{"n_layer": 10, "balance_bias": false, "shared_expert_gate": true, "head_dim": 64, "vocab_size": 27523, "norm_place": "pre", "attn_scale": 0.125, "parallel_block": false, "init_std_qkv": 0.0133, "lr_mult_qkv": 0.5, "schedule": "cos", "train_tokens": 456500000, "dataset": "wikipedia_en"}
Below are experts of layer 2 (counted from 0) of a mixture-of-experts language model. Rows are named router (the router's row for the expert), gate (a neuron's input weights, with its number), up (a neuron's input weights, with its number) and show model dimensions 192-383. Each number is 128 + 24 x the weight over its row's rms, rounded and kept within 0 to 255. Numbers have three digits each.
After each expert's rows: "gets" lists some tokens that make up at least twice as much of what it gets as of all text. This comes from a sample of Wikipedia text that the model never trained on. Tokens count by the router's weight.

# expert 60
router:137130079113130111112181137172093113096139149090117109111149109140141105135114137131149116130134108150141127153064087119124162126116110078133139119093135152139113126114083106135121118148149128124130107165074125128115154133121100150076159121095088115129130124136146137134159128129147121161105101154115126132137098099113077111151113129162124157150121146101150146163131172110153171082132137118138144142137123115116150136102139127124098128116155107125115103146108139075180104130119126110152147129141129121134132118110130155090139169139104138157149134149122120147116132106110140142
gate0:121116110078106127103130150145138139143169167098102158121106160150169159125144150117152151145104141107127122174120123162079102121101133135131132161126147106144103142117120124155153094114079141122141092140152101132107140109109116114176163130147120090132131122117156144083142143107169127132120144161089140100162146102157107116118174103102125173086144137112090178142130168070190163150080132119150129130172113097176099123171109112124141126096099130143106128087141109104135145136161111108093160146095130179135104107159142155154156183125146081096159107144148156140175081066146139119
up0:135150111192124121135111100125138109072063118163195099146125141131113156120139138154112127115160101119148138084140108096155137131145157129136095091134103138111151089159114144112114176148137097145153150101118143100141160121118144181107146164160168147129117143108131105104120095150091136147161103079134123170112133141121139138138088152149123088166122094156133107125127132166104119113146110160108146124108148124089195100110170140157118106095146127133094133135128150158111127160136156196135109099167138076129116138092110137113137109139104114130119124111096123122077157212095090143
gets: " |", " in", "\"", " as", " to", " by"

# expert 15
router:120131191108146086103134142142104099134120118184151154113108126105069117111085147166139154108121098115147126141141152083144124115099140108105131111175111122140122091146116091132098125124105141105149144073119136136095082166128127128145095138092124174152090133155141141136147077127136106136110129111143155169110121084156113160156114135093116154157137140122121106139153064173157132113155073100161122152112105084145132146135095155117169123090133150144146148100090098161133117158109116116139162104126112144125136102141105132109122115150145147150139108126113107096135091160146099061
gate0:149096121138092076142156106095119130086142135193094111127147146125129099147135087118125076132101092081141129114121115112089093106099129165130143086112119128156134139121122067141141122097141151115154091114163082134161126157174069163169108146093127131160119128148136152100127130118096164125094154108127140130147173077115140128143108127143118114137148132110137139132138116144129086141127135157151116166087128162102156128100116106150157110125092141096146178117103122143138130126152143089115146142128122150106132119147164151132116126093130143160097119114134108138115105113124116125
up0:110148096099091133147087135104100119122107139135104134119118119188157142134133139074136126141115106135157113096145124116149162133159137193144152155115129144118170150111116161120120125134091174131112115108111126140133082112094174128180175137096137128120149148184079141156124154129079127115058080122139130124107107132163185200153123174142133143093104151097119173092125145161143134141144131146148135134123126145112115110125145141132136101148080123131123115137123131131124139062155170132118123110128146134133144107096093142135108122141092111113122123189132083106116136126133130128
gets: " for", " of", " in", " on", " by", " 2"

# expert 55
router:149140139109078129134170152102085149115137138110166165087120139152102146124112155112137085155139130170149151137112153124152127149171150129133136159158105139101095091096117149139109117109088154079148132101099154146119135115088135093164135129096131136125134141158126117119127162125140094159155099115136116155169100075206135111120132132145110162102105132151097137149121147138135110116155155134112091147139085123085132110112124126102170101139133096111167128158159141123100117139101138141147134102132133108156167121147126167109113114145119107113109141112154114094111106129143192105
gate0:146121135179145118126123134161119140149112121141166140120087172104154137172104100137125116098147102129154064118115102181149122129153120102132116108141113129124110122135139163116141143096136110058165155154123106094145102167119121099093129121124090158127115140115129093146132149166110145107105149130104121147147165122127122142140117157116148156106157133177143154074119113127095146129144142126121152232113140117157165134120125149136109114134134101109148143157128130126147167153136097102114100180120153161102126106142135118118120160079104125085127181154106114135129134123128107114
up0:142116121133133168150170129124130166094167121152112137142086149107151153145144127120083119144152195100103122119098122158102112124135145148137131149134112108133168136083128089106173152146105126136121161139123090139171140091144142134135116152103164143183123111137118117153153132108144154134097121151093101122098098086131128103101145142098154085147104105146149133122109128149125129108146138130110096157138110134114142132142145129091155143116131118102140119137165120111117139140115081128125130101131125107163134156135120126068113089104124147190089166126111094108128117110137149082
gets: ".", "s.", ":", "|", ";", ")."

# expert 49
router:116165147110148128131101101148122130107173130145188113133144145140152174099125084098150135162139147145111130114136141093137177090101077085155075142170132134100120111138165114108113112124132095126117093132128106145099150079092163120139159146113100125127107134123117132116133133122087122140124165137123127163102104123106147172130099139103115113151114106107153121142111161124121123137100149102131130085133130075127084118130138140095140145101143136100173125103124137131133115108150127131156099171145145138113130145154120142135126088112141126122126155145100185148164119151114173150
gate2:133149106171137130148110130132163178100139154173131154146091138173161140076124122132136121138090121136121167107151132106155162123082136120140020086147125160100163117136134130144112101127138104127139076128130143078132126138109173129113130174179136168137167140128090114128132127184116125107113158141083141096136115158117103134130124177080132129165111133125130138106163176134124130096122171101143143088123118103117072072127132108125133136119097102152157148110120121096111124137104097169148111143149120107134149142149124122137144133117121175128155099128171154150102140102103124136
up2:151125158108133107104151134135095095099113106133135113125138164121110102154128096101123097126199163168117088137116123122119104135148150160072166105114112097126121114129109138131122136123105164128087156145131133141143117128122110113134125111127149132130145081128145088120123127125101107116144068120116115160161146120140139129131103118140121103142138132133166109118084153155124123139150110144117139109112148178112181163148096137134134119089154143133121118132124137126105135100141130102114150121150116151148126163094137120126097129113144214119131173123076107141169130133109117109
gets: " the", "'s", " The", " his", " a", "The"

# expert 1
router:107080147093119154148163153117135130143114152146108147113109133158128090072121118124100145120123177142135139131093131135096105118130140134121149173148115126080137112100119100143103107105131162157103109140143107128137116134121141087176110122142162132108136152158126122135111185102181136151167109161133117127102124060142133122132134088086157121080129133105090143159115136102183122150130144165116112160134084087128140090109136093142131121138130137122124132117080096200140156139109119116118136087159118124114161127150143093126123112117132119123101139145104102138163157129191129086
gate2:145126142110125127097107103118156125150140158101126132142163143155139084121104130116147131113105124151173143156128176168125128108149125155110123103125100152129167128120102125124122147090108113170130121124153151169121146094147108154110127113099120138097099064137175127136112161089095138130115162093117115140158140130079160147150135131080108106157169096102156163123082132133149130172116135148131109144154112125084133129113101113121095137156157133128115142098125065136105142144119123148140100181121139127103143112080137137085159133114177137144125165126126142144111099110095116098
up2:139159128136122121140126122138132121123129133103138119135140133099141106119076118147134146105120097178135137148108134138122132128147133135083135130112102160093130101107085117119156163098113101185130118170116145156100137089138137175131129082164114123123147094148122160150152143138124133134123127122134120096159118109099143116146126143057153086128152160104067166149115114131116164147118144159133110126150132120126116099137175109138094130116161141069118136102108060133131136160118118181132104142121124147119109071076137090088186138118146136136142132118127135132143100143112136125
gets: "\n", " was", " is", " were", " became", " also"

# expert 14
router:103095110126100109167165173105086118169111118129121156102086124136128119080134142101160090148090153100136111121094096134142143137138142149141147127129066158140098082133088081162122106151138140096110159061122086110110084104099138078173148129105124150114110101160129151102153149124130098146108113165154104154146120080149118110137121151124147178104175120123119128125101140135128139121137158129099120146152141052136108096090087158132142090156122146110119115143103115152139106118126141153110132097149163151148116136148135129123125105130127106142119119152130111116123141131180103087
gate2:154092147105129130086149132108114095149109114153108182098101097155158148116161189102114091139137141131137099124141099109114127118124097125124131119101105111142140108096121129150101082098097148152129101126160155108142108163097131127124155122111173156169140123154088131118107139113114133090134134148135130133134144092124117113121138171113113136095132142104131156086088110086124114095158118145100118144141110112161103136121129147121106116125136131072143163169128100088138118114124062149117141088130095134155112083140106097120129102112055143160145125107096142114112171129113122149
up2:165114179109126135140146126153093143131130094150123128150104122102162159112131116105132143122170129126149143096165164125125098092115147109154119086119136136221112132130134106140151141150138093180151128117128149153116140127140153142092118131147092094106141143075100137115110112123143123141154137131088120169137145164098162137101048110134099112152112135159133137151160143122069104138119122111108145113111177155090123101109154105114139134121144131133085084149118106125139155122156153110135131143110159109100175143126133148150156146130111087126098172114114117168117123107123125160
gets: " was", " is", " were", " are", ")", " be"

# expert 21
router:120116122171122098157150135143089078148120142112133159091141106139126157128170164124102145148152138126124119119155161130094145128184129153146122105141101146128116123119111094143112139122133135095062143141112129107159162153134160132094139122117083113112142139076165101116148130120105118133137100156104104155150150121102142106093095130140100151137142076184141115120129149122142093141169156123123098128147145150096144123123123104097090089150088089114129181215143142120125126122085149122139136107140105173128088156134140118104106113115132129122145114114111122140143139124071079092
gate1:105114150119135120116124133143089121124112131116139167157128155120085151109152140124108097117133142155119144130141114134147118106127141118153123141127133092150120120134108146094104139128145201142153109162129157123141134120156100083133107162128201150122143121120113107131118126179149148124110109138123105139107102138134150121142083134140160134125099117120120158109102156142143106136137102103119106198131116157109125101142095093108164124135109082122159107122158104107126128146151105115153129117060108114154107108134117116097121109114181120111164130164091113113129138153137130127
up1:111085126113156087139126110118102130140118148146136112137118119139174139105127150142140135136161120126139158153141130101129141112131107104125089091165083096123090101166155111191139137169098069098096095121108113150153112150099129126157143139075096108111113126154182137105132086116053127128152141117184120104144128095122113142102114173152132130173156152106108109127140131098120171085135129183130147102097140090163099120146151132116097132098163151135109127105117159080127103129127092169150134079120152147113142132087126132118149137159116171155084109143151127121097111145143099100
gets: " a", " to", " an", " the", " his", " in"

# expert 56
router:172152142137123154180118131125145102128107149070164122097097099133094123134120113099148119155116148132156147095142109083139143129183132135145117147131153107110123151086128194098115165129128195110125152063129132135126127131123139125147069151091137136135124086149131158135121138109151109163171122094147114147111093116163176146136092121110152185130121084148143117140134141175115114116100149127115133131161133127135103117162107157114182125175135117145168137130150140115141154154136144173142078179090176169155127116155157156111134143123110121139107149159138090118104124148085116145
gate3:139107100147102111140157107118146104143156127078112117113124117108132150053128151144072132122128145128124114143150124120063095178143121067091157136106114178111119149107102126113127126141123130131147092144133135097093151129156103108138171112092120124133106141104146128124129118124124126092147147159157118133167136124139123135121152081076151119085102122134095156169119129123134150162177176132153084113239134133135151135129104109133152126145126129086140077164122143128109117143178158095117120123135139121119101159112150125133099093134119102114188108150128157136157106139115180129
up3:121149103094112103118151153128137103136123153139132124127121156144099153107141119161114154109132130112127133124157143142137132171143084124109137123118174104098125085134148190102114168121154142140156136121133120119143158120106102169133131145091116136137159107117158102122152127159086140125163118141121111145138139141133144110170133090155145127147147127152125120130114141110112107128124144131107096106157105120092148140158116099158081115095147124140118158166124121092122128122163120133135140163127127096138130134130142132117156120077148105095127129139110145070068088196094168136
gets: "-", "|", " the", ",", " ", ":"

# expert 11
router:165106146140170151113157180189126076162115128102096126092131150094133147122121152166164092118165129138159103125133122113176127138138104105140129078122145105137120129167126114121111122119100133140140127095121124090172063121088162147116157132132108157139143147111152147138111158160128101150112121116125133131128133120107116180128108126156148155101125117068150127095122128137115141145128149102123147167103118163137144135112138155127099105171150090100138155116101073121145144112146119115098147122135117136107147165138136101125140112107119154107108120139126157143130100111128124139
gate2:127097098160104119085121103129132139131101184120131118133099147086146109101135180177145116115145142077158138180130110075128098118115107073160108131114111126153103158145125158124139115142115138163149125126136135133136144106090110141130109177097132120139099161200077101139121115122122118142156144175122108118108140111130117154092121113141130096126132114141201134177101149139179123138163143127151123158115139136140116125094149154129148144085164110117101132099156112140162140141144103123122168109140130115123154127123135124125126122133117160148099101139138153133124151147154107144
up2:118081102151102102115094157178140131107125147114101127109150129105133109132122154149140133143128165085143119162138138117100096139161129121113112128125095137113108148114135108127129129116146104128141115135072126158147118121114122132094132146123121138117126142199117144161191131100140109162164118206120104110139146099128119120081129114116110097100163106139167158173135128152194137147138111128143122143122125121121116153115149151094102139092187110126113146139125116123167114141145138080149161125109125119095178128085127165131156113116108156128088089182112131157160139116125167113
gets: " of", " and", "6", "9", "f", "20"

# expert 31
router:148104082128120116115116152166134077102187146127162147103159066131059165089093132150145148150133110121175110149146082135145126141171125146144113135100131126122107113162118176112130117168131143100109154105112142107142145148120130139120112179166122128061204157107078170172128110122109160129087128138120106130109118169150107155100089144132142098114140117108169117097136124114091126088150124145104108131124150163128105126105137136098125117159094116121155164125114144140147123121147105084167126150128144134093104112176126109144157132105077144096119151139148146169106123147106151137
gate1:093088122106115172113147116096150136158125140129128146163102084105107095115127120123132162134107142099122131113120122112097145144135138166163156140145141148128142148138137090127113131137147098095114108094118121126129125143110076187116061176087123141114129127130120094117149118127152133123109135102139128169162109158135119100130152066137103091097119166139057153148138149125148104136118151073147127129120108131122126149127124122123119123137122135123105159130137109128092133120124072061096160091113112104142147121105154176129169119121115091110089118162120118157162147123135154105
up1:132104126092115133120138117127136122182145115123111150146127101071109107110124116135149156125136095127092118152115124151127170113128142163130146172133131104124072129132146102123133088118129130097111114128124153106119142115108074181109116138139134120085159171115132104096121149185105166098100116128176142142165129188118131118111150117185121149085101143109112160162109135101141120113132099137117145168144102152151129107125144115143094108122102117146086146123160111151081159109133137066093173110118157127137101132126129135181164142136148108125120107133148130151124147108143156125
gets: " in", " |", "-", " to", " by", " as"

# expert 38
router:141196110137161079144083139127119159145125152121124143144123144141121166082096124129178133136136144135135117117122139104164149134116147101161103093099138085150142146170130110153163074130125117125151166166148160131125083100151106123142112100168109133117123122110127130136151140114097136156132135124144138121124124137107109156110099155123124159141116070145139104116137119171108144105131146128136133145090143103102132123127141151153124152106129129170138140116117144164129167142131126148116102119117135128123141130114123153163128119120153127116152153140163131175119167105125125103
gate2:159096096102169131089133143124135146134092128158142084115112138125153140137167129109097095102170123114141112125187095123135122125167103114131112129116084175130163081126081135122112124092134143142168142144158131180143100077118096149153159103131127105133150184137120107120132110100122126091144097146146161107107108144161121136121118137145113160110171137111147122124121149133161123126146160118110090157105119113142065119172155161161120145158147122152114111204122149110145164149102096106118151115102128128143106165138141133109139106121124103131144111128150138177106102099139147143
up2:106109168134112114131175106121140069123110122126131137099094102113102086162119125152135096156120147119133116163128098158167147129117136120129143138119100116144092115103102145124066126153137158099087097094128130139149116139108138147131097111102131165072172105123153117158136136121113099147143104117131129127149146108100117108135101107179173120104119136117136111181096073173084105131141134163156100104156126120135159153095085104091143114124105160073146112129124108157092104127134136139137123119145152106110154092116126149137093114130127106133142139113102114075098100143088106076
gets: " of", " ", "In", " first", ":", " B"